Weights of a small mixture-of-experts language model, trained from scratch on English Wikipedia.
Size: 13 layers, width 512, vocabulary 4096, 57.8M parameters.
Training: a variant of Adam for the experts, 516M tokens.
Below are experts of layer 2 (counted from 0) of a mixture-of-experts language model. Rows are named router (the router's row for the expert), gate (a neuron's input weights, with its number), up (a neuron's input weights, with its number), down (a neuron's output weights, with its number) and show model dimensions 256-511. Each number is 50 + 12 x the weight over its row's rms, rounded and kept within 0 to 99.
Before each expert's rows: "raises" lists some tokens whose logits its average output raises strongly, later layers aside. This comes from a sample of Wikipedia text that the model never trained on.

# expert 42
raises: "|", "-", "\n", "The", "In", "=="
router:45 67 66 48 38 59 48 45 38 66 61 47 38 64 56 65 67 33 61 43 32 47 53 49 69 34 51 44 38 51 51 48 88 62 45 42 51 49 48 26 57 47 63 30 53 45 34 35 49 51 39 49 45 44 38 63 49 42 44 49 44 60 52 47 54 64 62 48 51 66 28 33 29 60 47 57 59 60 62 62 47 59 40 38 33 45 45 59 58 46 64 40 43 51 60 58 43 47 57 58 53 63 50 41 42 46 68 40 33 39 42 35 49 55 60 35 67 67 52 37 67 48 52 69 31 67 31 47 51 53 48 75 36 29 54 26 50 41 43 60 47 61 46 54 73 49 61 61 40 55 39 68 48 56 63 43 53 35 50 54 52 58 64 45 40 46 50 44 59 65 48 68 76 53 31 74 33 49 43 54 60 39 60 40 69 65 49 57 43 66 48 64 50 68 60 53 56 31 30 47 32 59 74 49 54 42 72 37 55 44 67 59 44 62 56 54 69 32 50 51 47 44 57 57 35 36 55 36 46 60 45 51 35 39 57 54 54 50 55 47 29 55 65 54 61 40 48 46 60 32 36 42 61 51 38 56
gate0:36 41 51 45 61 64 70 67 43 38 88 45 49 38 47 43 70 34 47 19 41 39 52 53 29 50 56 43 23 48 49 57 43 53 65 72 51 46 40 34 59 42 54 40 30 60 60 60 37 74 44 47 25 47 48 37 46 60 47 31 57 49 58 58 48 61 52 49 73 50 46 68 58 46 34 59 49 55 59 47 51 64 46 44 53 42 47 46 55 32 62 68 38 37 56 55 54 49 51 46 48 59 46 52 47 51 64 65 56 46 31 40 37 39 48 43 37 59 56 69 58 54 54 51 51 50 46 60 53 34 51 43 50 30 42 43 35 71 55 45 62 52 45 58 27 62 51 58 51 64 49 32 66 45 38 56 37 53 50 57 51 68 60 56 40 67 33 56 53 58 63 65 61 55 55 49 40 52 48 51 37 36 46 59 88 32 43 43 30 48 60 33 51 50 49 60 59 57 44 61 60 39 61 44 59 50 44 53 29 57 54 51 47 39 40 46 62 44 52 80 49 41 45 50 40 76 43 62 50 40 62 60 63 46 65 52 74 42 55 41 62 45 48 41 52 61 65 51 53 33 47 36 34 72 63 42
up0:56 68 47 55 41 27 33 42 77 44 20 44 44 67 56 59 34 61 51 86 57 55 43 49 53 46 63 43 70 58 45 51 50 52 24 40 60 72 67 62 44 44 45 59 54 32 33 43 50 36 60 54 82 43 48 57 51 40 58 76 52 62 48 37 51 32 43 44 31 48 52 42 47 54 59 45 59 64 51 64 36 28 37 55 45 64 49 51 44 60 31 36 63 50 40 51 31 62 53 61 49 36 62 58 54 49 40 44 55 52 63 56 45 46 51 57 68 31 46 31 48 29 43 43 57 45 59 60 48 69 60 64 66 64 59 50 61 55 58 59 27 63 56 48 75 40 38 46 45 36 61 56 40 69 54 31 70 46 42 51 63 26 30 52 53 29 75 39 47 78 45 40 39 49 68 37 50 48 44 65 67 58 42 45 21 72 49 51 59 53 47 71 44 65 60 53 55 35 71 52 48 46 32 51 45 60 57 50 69 58 44 47 40 72 60 56 39 34 54 30 53 61 45 38 68 33 79 47 46 53 45 62 41 28 35 38 28 54 37 54 46 43 57 68 73 50 38 67 47 35 49 61 55 33 26 61
down0:43 46 64 40 57 41 47 49 37 43 44 57 99 57 51 44 64 45 41 58 39 61 43 51 44 43 46 40 61 61 53 33 48 55 67 56 58 55 48 51 60 36 49 50 55 52 64 65 48 51 48 55 61 50 68 53 50 50 62 44 59 43 42 53 51 46 00 51 50 46 58 53 43 50 53 47 57 57 50 54 43 54 54 67 46 52 57 57 40 53 59 42 46 42 43 44 45 60 56 51 52 25 42 60 69 99 47 39 56 54 39 31 53 70 45 42 44 39 57 46 52 55 52 47 57 29 58 47 42 64 51 45 50 53 54 57 49 53 33 49 56 58 59 00 44 45 50 50 52 43 48 50 54 58 51 45 49 61 45 54 58 57 49 48 53 57 60 60 46 50 58 42 52 60 44 42 47 00 50 59 51 53 48 47 60 37 45 71 45 37 42 43 57 47 60 36 42 58 53 45 72 45 34 49 48 55 65 52 56 49 56 53 46 53 41 49 48 56 52 52 50 58 56 37 31 46 59 44 25 43 54 45 50 51 33 55 44 59 54 56 59 56 57 40 38 45 41 52 38 34 60 55 53 48 48 48
gate1:47 55 70 61 44 67 40 64 44 37 60 53 46 51 32 34 52 40 40 40 42 31 64 56 29 36 42 62 52 40 67 62 45 42 59 74 33 37 39 41 54 62 58 48 66 60 58 32 49 52 38 41 36 58 45 54 30 60 46 45 63 47 41 52 41 58 54 60 78 65 42 37 59 23 39 62 46 55 41 24 64 67 57 31 62 50 33 36 58 56 53 52 52 56 64 60 46 39 46 48 28 43 41 43 39 43 56 38 33 38 55 54 44 36 54 45 47 53 75 39 70 55 40 61 55 57 42 58 62 38 39 45 27 40 52 36 49 60 56 53 63 45 41 67 43 51 52 58 28 67 51 49 71 40 51 46 55 56 52 65 51 62 42 47 54 59 44 31 62 57 46 43 60 70 36 57 37 68 52 43 35 46 64 60 63 60 26 49 37 58 35 33 53 58 37 56 48 40 41 53 32 56 70 35 65 34 36 29 46 38 61 63 68 50 54 52 29 62 27 71 65 47 48 66 46 78 42 57 59 39 59 36 39 60 65 67 63 30 58 38 47 70 63 44 52 69 74 47 52 55 34 44 50 57 71 40
up1:56 53 29 47 48 30 46 40 60 47 33 46 67 58 58 67 28 52 54 62 58 68 49 34 66 72 41 32 46 51 52 46 68 56 39 38 64 45 69 68 48 39 36 64 64 34 42 62 66 39 63 71 68 52 61 54 59 47 53 36 59 40 44 51 45 46 41 49 30 42 71 61 29 73 54 33 63 37 62 60 56 26 46 53 43 62 64 55 48 56 44 53 46 57 40 29 61 51 45 42 45 49 57 60 65 66 32 40 65 51 47 56 61 53 62 48 48 47 28 53 46 54 51 40 52 42 72 51 46 64 47 57 64 56 55 44 67 38 34 40 37 46 47 40 62 48 49 37 64 40 33 46 47 50 40 54 51 24 34 46 45 46 59 57 38 32 59 58 37 43 66 62 46 20 78 44 58 35 34 65 59 57 44 31 39 48 68 61 69 40 67 57 41 52 62 47 50 60 65 35 53 41 34 63 34 64 62 61 52 61 33 39 46 37 51 49 63 37 67 28 52 48 49 34 53 27 50 41 48 69 40 71 45 45 43 41 29 73 37 63 39 49 46 48 56 34 23 59 35 51 68 60 57 39 36 51
down1:48 53 63 42 61 40 44 43 41 45 44 59 99 65 51 48 58 52 40 56 44 59 40 39 51 50 47 50 59 66 47 37 45 61 55 48 47 46 51 58 53 35 54 44 54 50 63 58 45 46 42 56 54 52 85 50 57 49 61 47 57 41 46 48 55 50 00 50 44 47 58 54 42 52 56 49 56 48 46 41 52 54 43 63 48 56 63 61 47 58 55 38 45 44 50 39 47 67 57 49 51 43 44 54 57 99 48 46 53 50 40 48 59 69 44 57 51 52 56 57 42 48 52 42 56 30 58 46 45 56 52 52 45 53 56 55 49 52 33 48 57 51 61 00 52 40 44 60 51 39 56 56 52 59 48 53 51 63 41 43 44 50 49 39 60 50 60 53 46 51 54 38 48 62 42 42 52 00 50 62 52 63 43 48 49 47 38 65 45 38 52 44 51 53 61 46 38 53 52 46 58 43 38 52 47 54 56 49 51 45 60 52 50 51 41 53 47 51 47 50 56 50 53 35 47 48 60 51 40 42 47 48 55 44 27 52 44 53 53 69 62 57 55 40 43 56 50 56 43 46 55 57 54 47 50 46
gate2:34 37 45 28 41 56 54 52 63 74 46 62 47 65 50 55 64 60 30 58 40 48 48 35 33 37 48 58 46 56 54 55 56 62 44 56 44 44 52 70 52 40 67 61 69 53 48 53 51 56 39 42 45 48 71 28 41 58 61 35 58 44 50 63 55 31 57 47 43 56 41 42 37 73 48 43 74 53 44 41 47 69 47 43 56 57 44 62 42 54 42 37 09 56 53 59 50 72 43 57 72 51 47 54 59 53 47 41 64 65 54 59 47 42 35 49 44 49 54 44 53 58 68 42 51 65 42 34 76 47 68 36 37 43 55 45 76 32 42 41 29 75 55 46 54 51 41 46 60 48 41 54 38 57 63 61 62 41 40 50 46 52 62 60 33 41 49 65 57 32 51 66 36 50 56 43 53 50 68 67 53 45 46 34 53 52 41 51 63 45 23 48 45 53 40 48 48 86 38 61 66 40 45 65 73 61 55 59 28 75 41 21 49 79 58 66 49 63 41 70 53 32 53 43 74 36 55 61 50 62 43 41 72 53 34 50 34 50 58 44 39 43 65 52 49 58 70 64 51 62 66 55 39 30 61 34
up2:47 41 39 51 47 38 70 61 47 70 47 54 45 52 32 49 48 55 45 44 53 66 46 54 42 54 47 42 42 65 50 59 53 46 42 68 53 85 53 48 69 31 47 50 50 39 27 68 36 28 41 52 53 56 43 55 29 46 62 31 50 48 55 47 46 31 47 41 59 73 52 54 41 70 72 67 60 58 58 44 46 43 71 47 32 19 34 47 55 63 34 37 41 62 77 47 32 77 55 56 50 37 69 65 35 60 52 44 60 69 46 40 49 54 44 69 53 39 29 38 46 61 47 32 61 50 54 47 52 34 59 59 22 26 72 21 51 24 67 55 47 62 55 45 54 51 45 34 30 47 61 45 58 65 52 39 47 46 41 47 50 47 43 48 56 52 43 65 61 13 62 49 26 45 39 50 57 45 34 68 44 39 62 58 53 66 41 56 45 47 29 36 47 78 49 40 42 54 63 60 49 64 31 53 42 39 52 63 45 87 52 44 44 69 33 55 59 55 68 51 56 43 49 41 57 51 42 34 51 60 72 43 62 61 40 54 54 34 37 63 41 49 72 32 49 78 47 29 56 46 63 50 53 48 41 60
down2:44 30 46 46 57 39 67 49 43 53 77 52 60 57 38 40 45 52 42 50 37 27 57 50 50 50 54 45 59 43 53 46 34 48 52 46 47 43 58 34 41 31 63 44 37 59 56 22 49 50 48 55 51 54 49 52 54 35 28 37 47 84 52 49 53 33 46 38 20 43 24 33 50 52 46 45 46 30 51 40 48 49 46 37 72 32 30 55 47 35 60 60 41 30 51 65 52 69 48 40 64 51 56 69 43 39 61 46 57 67 50 54 36 57 57 60 46 63 59 79 50 49 42 48 63 63 63 35 41 29 47 62 39 43 51 35 59 59 49 49 63 50 61 44 58 63 70 51 47 44 44 62 56 59 58 33 55 62 57 33 61 66 46 40 63 69 59 54 61 38 63 47 32 51 87 35 53 73 46 13 61 26 49 62 63 59 52 44 40 54 43 44 38 37 55 38 62 35 55 59 60 57 65 41 53 43 41 38 51 48 44 55 36 54 48 46 51 53 44 42 49 50 39 60 52 39 31 58 40 37 61 45 58 36 22 41 78 33 54 24 46 49 46 36 57 63 54 50 65 42 34 19 47 78 49 49
gate3:53 50 43 39 53 34 45 56 56 46 43 64 59 35 41 43 40 48 33 28 61 59 42 57 40 66 55 41 46 49 37 38 32 68 38 52 49 45 54 43 43 40 42 59 56 46 53 68 64 64 56 60 63 51 50 58 62 45 63 40 51 30 39 44 65 48 41 50 44 23 71 58 45 54 63 40 34 35 39 32 42 71 54 62 47 47 55 50 44 42 43 70 41 58 39 43 69 50 25 29 60 42 39 60 71 47 46 51 64 66 46 48 33 51 40 56 33 48 51 47 39 82 57 13 41 17 45 35 41 41 53 40 41 55 60 61 62 35 35 36 52 57 74 37 54 61 48 39 68 51 49 46 61 36 40 60 38 69 46 56 55 45 56 42 48 43 50 39 57 40 42 59 39 45 61 37 53 44 53 59 43 45 40 55 49 27 54 67 58 43 49 50 48 63 67 30 40 55 47 53 32 31 31 66 45 54 59 59 55 29 44 63 63 38 48 51 37 61 74 52 68 63 67 30 26 68 53 42 42 42 53 43 63 45 51 52 40 67 49 71 56 55 27 52 51 52 67 54 59 46 65 56 40 56 50 55
up3:55 54 35 43 75 48 51 21 61 55 49 49 48 63 43 69 43 44 50 86 57 44 60 39 64 59 47 45 58 59 10 37 39 56 35 50 54 41 53 72 57 55 52 56 50 46 47 34 54 41 69 56 57 59 54 46 68 39 52 65 49 50 53 63 54 36 48 60 47 28 63 32 43 72 66 45 54 30 52 61 43 33 51 58 53 69 66 61 46 52 46 60 44 56 54 28 45 60 62 57 43 75 46 59 46 70 49 35 39 51 58 47 69 62 62 58 72 75 30 44 47 41 52 54 65 46 57 43 48 75 49 67 57 50 51 52 46 55 45 49 54 43 56 49 51 48 56 36 45 44 48 45 34 70 52 42 60 41 48 47 48 11 28 37 58 22 49 41 46 53 39 53 53 27 74 44 51 47 45 65 64 57 50 33 49 54 64 55 40 57 28 57 41 32 72 45 37 56 54 36 54 61 51 30 28 40 63 52 36 77 42 38 30 51 57 47 81 48 73 36 55 42 56 62 68 45 61 27 47 54 34 42 58 49 28 64 50 47 66 63 37 36 54 59 66 47 31 70 49 55 67 61 39 26 28 46
down3:44 50 39 64 29 49 55 57 46 49 62 47 00 32 43 60 48 54 61 50 54 40 67 55 52 52 51 47 37 34 52 55 59 33 40 49 49 44 43 41 53 51 51 39 48 53 30 49 55 50 48 45 29 55 23 44 27 53 36 54 45 62 54 48 44 58 99 46 47 52 32 43 59 48 60 46 53 43 45 65 52 37 59 28 49 39 33 43 54 53 60 49 51 58 53 62 47 38 32 42 46 50 60 58 31 00 50 45 38 46 41 54 49 36 53 47 52 59 47 42 57 45 43 74 44 69 44 54 49 45 50 51 52 51 42 44 52 52 56 52 32 46 35 99 44 57 58 47 49 55 50 54 35 38 54 46 51 32 60 52 55 56 45 53 42 46 49 54 62 54 42 58 56 47 50 57 53 99 50 44 52 47 51 68 40 57 59 34 47 56 53 46 63 50 46 57 70 38 55 54 44 56 67 47 52 46 35 53 53 56 38 42 56 51 53 43 50 54 57 48 45 51 48 67 49 51 38 56 67 55 57 53 51 58 72 46 63 46 48 32 47 44 48 60 61 46 41 49 61 48 33 38 47 50 55 58
gate4:48 51 72 53 55 37 33 45 55 76 69 74 55 68 54 54 56 33 61 51 51 60 23 46 43 42 49 37 70 48 40 32 65 50 38 49 67 49 58 50 47 63 60 45 52 38 48 45 40 66 36 83 45 52 58 47 47 37 62 23 46 51 57 38 66 62 43 28 52 52 42 67 54 38 43 39 29 51 61 49 72 40 61 60 40 45 62 53 57 45 49 59 55 44 39 50 53 42 43 39 38 50 35 53 67 54 56 58 54 41 46 42 61 45 76 51 51 73 36 50 44 41 52 38 46 38 66 41 45 51 66 38 60 23 51 27 39 51 45 71 25 42 35 44 44 48 38 63 78 49 39 33 53 48 40 46 36 41 38 50 34 47 58 63 35 38 65 25 56 56 55 54 41 56 26 54 55 46 56 44 50 67 58 38 52 65 57 67 40 33 65 59 68 61 63 44 38 27 34 65 59 33 54 50 51 49 62 50 67 64 47 49 57 44 22 62 54 44 51 32 59 43 41 37 41 66 58 34 58 52 65 77 38 43 42 81 51 57 63 49 41 50 57 34 51 68 46 63 48 20 48 45 75 56 51 68
up4:70 55 39 61 46 68 46 49 59 45 34 43 40 56 49 47 64 63 33 58 61 44 58 37 66 58 53 53 36 51 60 63 40 45 39 40 44 55 41 43 55 64 50 50 41 54 60 52 78 38 42 38 63 49 36 64 57 36 51 53 74 60 62 53 44 38 47 44 28 64 63 53 45 56 47 70 43 60 33 44 27 51 32 50 57 49 66 36 41 60 83 37 29 56 51 43 56 43 52 69 48 58 65 50 41 38 39 53 50 71 49 31 64 39 48 37 65 22 57 60 45 63 36 69 52 53 44 51 45 54 36 50 47 73 61 53 70 42 59 32 63 38 62 58 65 61 56 36 48 49 46 40 49 60 46 35 63 55 51 52 68 64 18 22 39 63 37 53 40 34 16 57 44 62 70 56 37 49 61 43 45 41 52 63 49 29 31 45 49 55 30 43 51 52 39 56 43 52 52 37 50 62 48 42 47 37 43 52 38 54 48 63 53 76 78 51 56 62 56 60 37 41 54 64 64 29 52 59 53 38 48 50 64 61 48 19 34 34 54 45 49 41 45 58 54 43 63 37 57 80 66 53 30 47 50 36
down4:66 63 53 31 33 54 52 45 43 29 42 52 53 41 45 58 49 46 28 37 68 31 59 37 56 65 39 24 17 39 60 64 71 33 68 30 22 31 62 34 43 46 43 70 39 64 49 45 71 64 65 54 54 45 43 57 59 58 43 52 58 45 48 37 45 51 50 57 46 34 78 52 62 53 33 36 69 63 47 50 45 39 37 38 29 30 57 50 38 58 39 42 61 65 62 52 36 48 41 58 71 53 48 73 48 67 41 70 42 50 72 41 41 57 67 43 37 47 28 60 58 60 47 57 29 49 38 60 52 59 60 54 80 49 75 36 56 38 43 37 52 53 55 36 44 64 42 33 49 27 72 49 35 54 68 50 54 55 54 41 34 68 48 46 54 60 47 61 37 61 41 60 50 50 53 64 58 23 52 43 73 40 46 43 45 35 44 38 52 63 49 38 62 53 40 75 36 46 78 45 40 42 27 57 57 57 50 63 52 59 51 43 41 34 56 57 37 59 51 52 51 63 55 59 48 45 47 34 41 45 42 56 53 58 46 50 47 49 61 44 53 49 36 41 53 44 21 43 57 66 61 64 37 61 40 42
gate5:51 73 77 43 36 42 62 58 56 54 45 62 39 58 54 38 55 41 57 38 51 59 43 73 47 54 31 39 56 41 48 53 42 43 46 64 64 55 47 40 38 32 48 36 69 35 57 46 57 75 44 73 18 49 56 31 39 51 48 42 48 54 63 34 54 47 42 47 43 28 48 51 44 45 39 26 64 60 35 59 63 59 60 39 57 37 52 63 49 49 63 69 63 60 53 61 44 34 26 50 49 72 34 50 48 55 70 21 51 49 25 65 63 54 44 68 46 51 54 47 41 61 60 48 45 28 36 35 51 43 38 58 47 39 49 33 63 49 49 54 28 66 41 61 84 58 40 52 50 60 28 51 70 32 48 65 37 55 47 44 45 44 55 43 43 48 42 44 44 52 54 61 51 45 59 69 30 45 50 31 64 36 56 43 51 67 58 70 48 64 43 46 40 56 23 53 56 58 31 44 41 66 60 47 71 39 60 41 44 54 46 61 41 39 56 29 68 56 54 47 63 63 77 58 58 43 41 55 48 56 51 52 32 19 56 56 33 35 46 60 37 39 44 39 51 25 52 40 48 48 59 37 46 60 64 45
up5:63 41 65 74 35 12 70 36 62 39 48 58 42 40 36 48 49 63 48 56 47 55 62 40 38 67 41 54 51 58 28 39 37 66 40 44 54 39 56 63 44 54 71 64 57 43 21 69 57 57 46 80 39 51 59 51 70 15 50 34 66 55 44 42 42 43 46 41 58 38 58 34 64 63 72 44 88 40 55 38 48 54 51 51 42 48 45 48 63 37 48 57 68 50 41 36 50 35 45 38 56 41 54 52 73 52 24 54 51 51 44 58 42 41 45 61 49 58 52 34 37 35 53 64 52 34 47 55 45 57 68 54 52 56 49 52 57 29 31 27 35 52 45 57 55 49 57 53 49 43 46 55 53 51 69 60 48 25 44 50 54 56 34 57 68 48 61 30 41 35 69 48 41 49 63 53 36 53 32 43 59 37 63 56 38 78 42 36 53 53 26 50 26 30 56 40 39 68 56 37 50 41 26 47 44 50 44 51 31 54 34 55 65 63 72 53 53 53 61 18 41 56 62 46 59 48 67 58 56 63 24 48 34 49 47 50 48 63 54 56 57 37 44 60 53 33 36 37 36 51 52 61 33 60 38 59
down5:55 54 63 36 55 45 59 43 23 62 47 53 65 65 38 42 67 30 40 50 59 31 48 46 49 26 62 60 42 56 48 50 44 53 25 67 49 48 49 39 64 32 40 37 60 53 62 46 38 44 72 45 48 66 45 47 61 67 60 41 52 63 53 45 39 44 27 68 47 58 46 43 33 55 36 52 30 48 29 46 52 47 40 67 55 63 81 53 28 58 21 58 46 39 41 30 57 37 38 51 58 39 33 54 58 79 53 56 50 53 53 53 67 62 47 25 28 70 60 47 33 57 51 45 52 48 55 33 49 37 49 31 44 80 62 64 49 47 38 46 65 28 60 15 72 66 43 54 54 49 48 54 44 45 55 51 49 54 47 41 62 57 42 60 54 58 48 49 54 60 41 80 25 69 70 18 52 13 53 48 65 46 50 47 27 51 47 49 48 36 70 49 67 35 57 37 39 41 50 49 39 53 42 60 39 64 49 48 47 45 55 55 51 59 53 54 37 60 41 64 46 54 48 25 46 28 45 43 41 50 61 48 57 56 48 50 43 60 57 47 62 52 68 21 31 62 49 37 45 68 70 48 46 66 52 61
gate6:49 51 53 59 53 54 38 62 29 72 45 63 49 42 29 17 48 54 34 50 38 46 47 63 35 40 56 66 44 44 58 46 58 49 70 44 43 51 41 39 46 64 46 60 91 49 41 34 55 37 45 63 37 56 44 49 40 34 39 36 59 54 44 34 39 52 61 67 70 69 42 39 59 51 32 51 44 54 44 40 59 57 59 43 59 52 52 47 57 69 36 62 56 52 42 61 61 43 49 70 50 34 37 39 51 36 58 54 51 71 44 55 43 46 56 44 59 33 46 51 45 68 48 62 40 43 36 51 56 40 47 53 25 46 52 55 59 55 42 64 76 49 41 55 54 61 61 39 46 51 48 55 57 40 43 47 63 59 46 51 59 37 25 48 46 63 67 04 60 46 46 60 58 60 31 49 65 63 31 48 38 54 54 49 46 62 35 63 34 37 37 52 55 31 40 50 46 37 48 59 61 42 51 39 53 47 40 39 48 36 60 58 54 36 73 58 60 54 51 50 38 52 30 38 28 68 61 56 40 55 69 36 49 59 56 31 66 55 56 46 44 63 57 51 47 62 68 49 42 39 47 42 52 50 63 59
up6:41 35 64 50 49 72 39 51 48 79 36 70 37 56 46 16 47 46 54 49 41 41 63 44 37 43 48 75 53 35 49 63 46 59 61 39 51 60 55 31 47 46 51 37 83 58 55 30 55 41 32 28 59 47 37 59 59 37 41 51 49 54 46 39 38 43 58 55 42 65 49 45 45 35 51 67 57 57 49 42 50 51 57 45 43 42 55 29 38 64 36 49 42 45 50 46 44 64 45 58 37 35 41 41 49 51 37 43 35 46 48 33 35 53 63 44 61 44 55 48 45 44 33 50 39 68 50 59 61 43 43 38 40 57 52 57 54 66 53 67 78 63 31 60 67 53 69 58 49 44 42 57 64 54 65 48 80 59 64 61 59 31 43 51 33 52 58 07 45 40 52 36 42 64 37 51 44 68 61 54 41 45 60 59 54 66 23 46 44 45 27 50 54 39 46 55 49 29 72 43 55 35 56 33 52 44 37 38 40 53 72 66 74 61 69 47 51 63 55 35 48 38 28 49 53 70 62 66 56 45 55 42 46 68 65 38 65 38 59 53 37 70 59 65 49 54 80 32 50 48 43 36 55 44 46 49
down6:49 47 37 57 42 50 68 48 60 44 57 43 00 38 53 58 50 46 53 55 58 44 61 54 53 55 44 45 43 32 56 66 63 28 47 47 54 48 50 43 49 70 38 56 49 57 36 54 47 46 51 44 51 61 18 48 46 49 43 53 44 60 54 44 48 54 99 55 54 50 45 48 53 52 48 52 38 48 45 58 48 48 57 42 42 44 38 40 54 40 55 47 57 53 49 56 48 32 36 56 53 54 63 53 40 00 49 46 34 54 58 48 50 31 51 45 58 58 45 50 68 47 49 61 50 71 41 56 48 45 47 56 60 48 47 46 57 46 65 51 38 48 30 99 45 57 56 47 57 45 42 41 40 46 47 44 52 53 61 62 60 56 50 56 38 51 42 62 55 64 42 67 66 37 67 62 47 99 46 37 55 49 48 53 50 50 57 39 51 59 46 53 49 57 41 58 60 44 55 55 50 51 53 50 58 52 43 51 53 52 41 47 45 41 65 52 42 53 45 46 53 53 36 63 43 47 33 47 53 47 56 52 44 62 72 47 53 41 46 34 49 36 41 57 39 48 53 46 50 54 40 38 41 54 50 45
gate7:54 38 56 49 57 44 53 49 37 55 38 67 49 54 15 47 77 69 54 38 59 29 47 57 46 46 42 22 49 47 43 60 41 51 48 58 55 52 40 46 70 59 55 40 37 46 56 55 54 29 40 43 61 48 34 63 45 66 62 58 55 49 49 46 40 65 53 46 21 75 52 65 48 65 44 42 53 40 53 61 43 70 40 56 46 49 63 35 40 44 60 49 66 39 32 42 50 63 34 52 37 71 38 26 49 54 64 53 42 58 52 42 52 51 51 56 64 33 45 50 47 56 39 54 47 37 45 43 44 61 54 69 53 54 45 57 48 36 40 32 45 38 61 53 38 54 47 61 47 47 36 30 42 47 80 51 47 53 67 47 51 48 63 45 55 50 17 44 45 67 52 59 43 45 42 56 55 37 61 44 63 36 41 67 73 58 35 66 41 56 59 56 52 56 71 39 70 50 50 74 46 46 53 40 48 28 61 62 48 59 65 59 58 55 29 49 64 44 61 47 47 53 65 50 37 37 56 55 41 75 45 53 69 26 56 48 61 76 21 52 29 41 48 53 43 53 37 74 72 56 51 52 34 60 36 67
up7:52 24 81 56 54 45 52 52 25 45 61 64 40 47 60 42 50 63 43 40 56 53 53 38 44 46 54 44 43 33 54 41 43 49 67 51 35 41 46 58 39 41 66 52 46 43 49 57 32 60 43 39 31 43 56 34 40 53 48 37 51 44 51 59 59 39 42 43 36 57 59 39 62 35 48 50 59 56 57 54 41 57 48 48 40 49 44 47 68 50 44 52 45 43 44 40 52 49 55 22 41 44 59 44 54 52 34 68 34 38 33 39 66 49 46 55 50 69 55 66 59 53 44 46 31 36 71 30 50 43 44 53 71 56 66 49 50 67 38 40 60 61 44 61 31 56 46 55 61 58 44 41 79 31 57 54 48 39 47 41 58 65 52 56 48 58 48 35 49 62 82 28 67 54 46 50 41 53 51 47 44 55 48 50 79 68 48 72 26 46 52 60 54 36 46 37 72 54 64 54 62 49 58 47 74 34 64 36 32 54 55 58 47 77 50 34 46 20 49 72 29 50 38 43 25 43 38 44 46 52 16 44 38 48 40 34 66 65 49 59 43 64 32 56 36 70 39 64 39 55 57 40 52 63 34 42
down7:53 61 37 62 47 62 40 44 31 51 42 60 40 15 51 29 47 26 55 68 58 53 50 79 37 56 51 45 44 51 53 42 51 51 57 51 48 37 52 53 70 58 35 38 55 41 62 66 27 24 59 50 71 59 45 40 78 45 47 46 47 26 50 59 40 84 39 43 50 59 50 56 48 57 46 24 39 41 63 28 72 52 48 55 59 41 53 55 59 50 41 61 47 56 32 38 75 45 45 53 51 57 60 44 70 64 76 38 61 39 63 48 43 44 30 54 41 41 49 45 53 40 40 50 34 38 40 39 48 50 53 68 51 45 81 40 44 49 57 52 64 43 40 46 42 27 46 68 54 42 56 42 57 63 44 37 38 56 54 33 58 63 56 55 56 53 61 42 74 52 43 64 64 58 65 35 52 36 32 55 52 34 61 65 71 43 47 56 42 25 61 68 68 47 42 47 66 31 75 35 65 48 46 63 29 59 46 59 33 50 63 46 31 56 67 45 36 66 54 49 46 44 55 56 55 59 48 40 42 39 47 72 73 32 49 33 50 57 65 41 51 48 42 47 41 52 56 29 30 78 45 49 47 53 57 52
gate8:51 48 49 64 54 61 37 40 37 58 61 37 51 59 43 60 39 54 44 36 53 59 33 53 29 61 83 55 18 44 49 41 56 31 54 84 78 46 69 50 52 48 40 60 40 48 41 53 62 38 59 59 44 49 38 48 62 41 64 40 51 36 35 56 46 50 60 41 61 54 41 77 35 38 60 58 59 64 42 39 49 45 63 51 51 63 52 61 53 52 42 62 43 77 36 48 47 59 51 51 47 54 52 37 68 64 55 27 56 57 62 62 13 52 35 49 63 60 39 38 39 70 37 61 64 47 33 59 30 47 44 57 37 36 57 49 48 76 30 55 58 62 38 49 48 42 43 62 61 58 42 48 73 66 31 47 47 39 55 25 49 41 60 66 31 62 65 47 27 65 56 88 57 47 66 54 52 56 56 52 44 58 38 42 69 35 47 72 57 48 40 55 36 71 67 44 38 83 54 58 49 39 51 55 51 47 58 70 80 66 36 54 66 72 46 56 53 40 60 50 42 56 45 23 43 51 40 58 56 66 53 56 68 61 57 59 66 75 53 78 42 59 67 48 31 44 48 57 37 37 46 61 40 38 51 39
up8:65 53 55 47 31 46 41 50 71 59 49 47 50 45 43 54 47 74 50 41 59 58 47 51 60 66 32 19 44 39 40 57 45 43 41 49 53 50 46 42 40 54 47 30 37 48 61 68 42 59 60 64 26 31 45 65 76 64 61 80 52 46 52 44 69 68 49 70 53 54 39 44 46 45 46 40 47 45 54 38 44 55 50 53 53 45 46 63 44 31 43 42 57 57 24 46 52 61 56 53 55 36 41 34 60 42 38 52 53 62 40 53 66 48 39 37 34 35 55 44 43 33 43 49 50 52 53 71 34 82 44 60 33 56 72 48 27 49 58 66 73 60 45 57 48 34 45 48 71 55 69 45 31 61 60 74 68 45 56 65 40 48 64 58 68 49 44 52 44 32 38 50 70 34 66 47 33 41 64 39 66 57 51 64 47 38 63 53 63 59 55 28 35 44 56 31 36 34 50 47 58 33 63 70 32 35 34 31 62 50 34 48 50 23 57 50 65 47 44 40 52 49 60 48 58 42 49 60 47 59 57 46 60 45 61 44 20 74 56 46 37 47 30 68 84 39 48 52 59 52 52 52 54 62 69 39
down8:48 63 56 51 52 44 40 38 24 26 68 62 51 59 41 51 31 51 30 47 37 68 51 69 41 63 47 50 61 47 45 49 59 60 36 56 54 57 45 62 46 58 78 63 38 56 52 52 59 46 47 56 73 60 61 78 17 61 71 41 51 59 53 60 55 72 51 42 22 42 45 60 66 56 62 16 56 39 48 61 23 55 57 57 39 61 49 59 47 61 50 75 58 57 54 33 38 45 47 54 40 66 46 54 47 16 58 52 27 36 48 66 65 39 43 34 56 32 59 54 46 44 66 56 73 52 52 46 59 55 57 50 58 47 55 70 63 60 48 49 77 67 45 50 34 29 63 47 39 41 37 41 29 54 37 26 62 40 39 53 54 39 54 50 62 54 66 51 66 43 49 53 44 54 55 62 51 74 43 25 43 61 76 52 51 49 60 35 69 42 49 59 45 54 67 31 39 54 53 59 38 45 64 50 50 29 39 46 63 24 57 58 50 40 64 42 51 36 49 32 62 48 81 78 45 51 62 61 59 28 23 38 45 41 57 58 58 54 33 62 47 50 44 34 55 62 66 53 43 42 51 47 38 47 51 43